Weights of a small mixture-of-experts language model, trained from scratch on English Wikipedia: 5066 steps.
Below are experts of layer 6 (counted from 0) of a mixture-of-experts language model. Rows are named router (the router's row for the expert) and show model dimensions 168-223. Each number is 128 + 24 x the weight over its row's rms, rounded and kept within 0 to 255. Numbers have three digits each.
After each expert's rows: a language model's description of what the expert responds to. This comes from a sample of Wikipedia text that the model never trained on.

# expert 14
router:149153100082149146113096162147150092112125125131120128113152095138107149105113165142129111132132072099117172100095124094128114110119128133177084126135106129098136109130
Description: Place and title names

# expert 11
router:157150120061157158095141122135111096123137116093137166127105091125097112109132166117143142127137131127114110074121137136136121113159136090112087098129084160153143118136
Description: Foreign name word-pieces

# expert 6
router:160134146129131167112130104138126082097122099073123135135141104164111130126107136146122153156108114105131106122120141127128113141161153110126129134111106141134138110126
Description: Foreign name fragments

# expert 1
router:151114164097101132123093153141139087095144154171123125175085119144125119115143148146127149124125115148134139131092128135146125096118131132144137122171124129156157119145
Description: Time-quantity nouns and digits

# expert 27
router:112120146101105141156172160099122112135121158154098134107142110147121155127094191142131132095106090118131126136099135133087102081163105129164082145138115154131167115112
Description: Past participles and suffixes

# expert 26
router:166106124131109131105117116112088111147159116120138089126117125158170087101104150124106119100099097163148135122096152124114128073130130112165112087143141105126141145111
Description: Prefixes and opening brackets

# expert 19
router:147131131116130155105112165134122112112176117077111140132131095137111151113143147165121152137128116139109125096088142105134113093164177102118099125097133109134118115111
Description: Personal first names

# expert 16
router:145138188127112153136097138112141102158140110092142135101141122121154166115142135112137111174125144137129127111136117145136129097157131116113075097160163155088113104124
Description: Proper-noun inner fragments

# expert 4
router:146148128113154158104125176114156094140132095141113161094113150122083132092139119084146140151128106178166136127106114131104078097114160113128079132147138151109152100154
Description: Year starts, brackets, fragments

# expert 20
router:148161103112174187121122147116157144120152128122155148113114147145121131135103122141151080105142144166112122111116140120125132133112146097127120114113080118091126101134
Description: Sentence-start function words

# expert 23
router:169169113079141170096137154167138156119152135131121111094141139153075111125080099123127117118143106156151109118120149096113123112140138113180098142118100116108129110119
Description: Biographical descriptors

# expert 29
router:134127101135120161122150106133173100134139111153146147150107143131112160104155144138120135121142139089102127137140162121092138117122123127133070084182089125100175123099
Description: Word-initial stems

# expert 2
router:111145100112089122133115146121158114110153127173125123154149109157138190138122141121108134120103071109141133127133112101120118157137141101123088086145138134124159116118
Description: Word-ending inflections

# expert 24
router:137158125102107156119122114113144113110157096162153110103148097156131113137113168149087101139103107126103123111114122127083142116125131107139152071115099142125129122116
Description: Infinitive to and modals

# expert 30
router:150156142120175137124124122115141098097126095049075130165074117160132120092091142145113143168132100126113123137109116110126109100127144122137110146158066096125149128131
Description: Capitalized word starts

# expert 25
router:141127124118105156143089136149178108081113120141102137142143122130147142141112140116126130064126123190144109122093153112101153113154148163114126143092130132118136123114
Description: Nouns after the

# expert 5
router:161115140096106134120076158117158127121117105200136170116144154111126111082101150138120175131154124164146084129097138107082113101125111099109076118138080158100125119125
Description: Whitespace and layout tokens

# expert 18
router:138105123116091151112098113090138102123159145154152133161111149126130163143106144130137162098111105154126130104144170116112137123090130139101099134106102143126166125135
Description: Heading words and noun heads

# expert 17
router:126138144130105132068087157129119116124147116076115117172103138144113103127103155133154119131122105148130105079122131144077096102156139111128104134090112106132121120115
Description: Table cells and numbers

# expert 8
router:119153130126128111123121147107125095076103138134122123141111172136122091105108099158111120148153129169137169115110151104111113134107155164120058138161120107133147111155
Description: Clause punctuation and connectives

# expert 28
router:148178116083146135129124128120143114129114110109119117137146150110113137111112148137121128110148123152156144151140149086137088130133126136140127138077098144126132073133
Description: Places and geographic words

# expert 13
router:105101173132097111124131175092100107138104122131134108119123112151156126152104123131095101124135132139085138087105114117143133157126178126134106125092163138144163117143
Description: Table headers and units

# expert 9
router:122124142089108156120132117138139078090106108106130117142154141117143138119144178109133125095162096161115148124106108137151146124165145112154122104141115120100125169066
Description: Plural and noun endings

# expert 0
router:120148134121142140116115186082126116099128124168186123107110153129134122157077156145129124092119119143089085090104154141113099134142149115149071151093136143147133130164
Description: Copula and auxiliary verbs

# expert 7
router:154135102108133131114142150130142111143123117081143145127099113144135140112115123131147157145119107137122160155072140116134123113132169129110101126134124168088134137129
Description: Mid-word Latinate fragments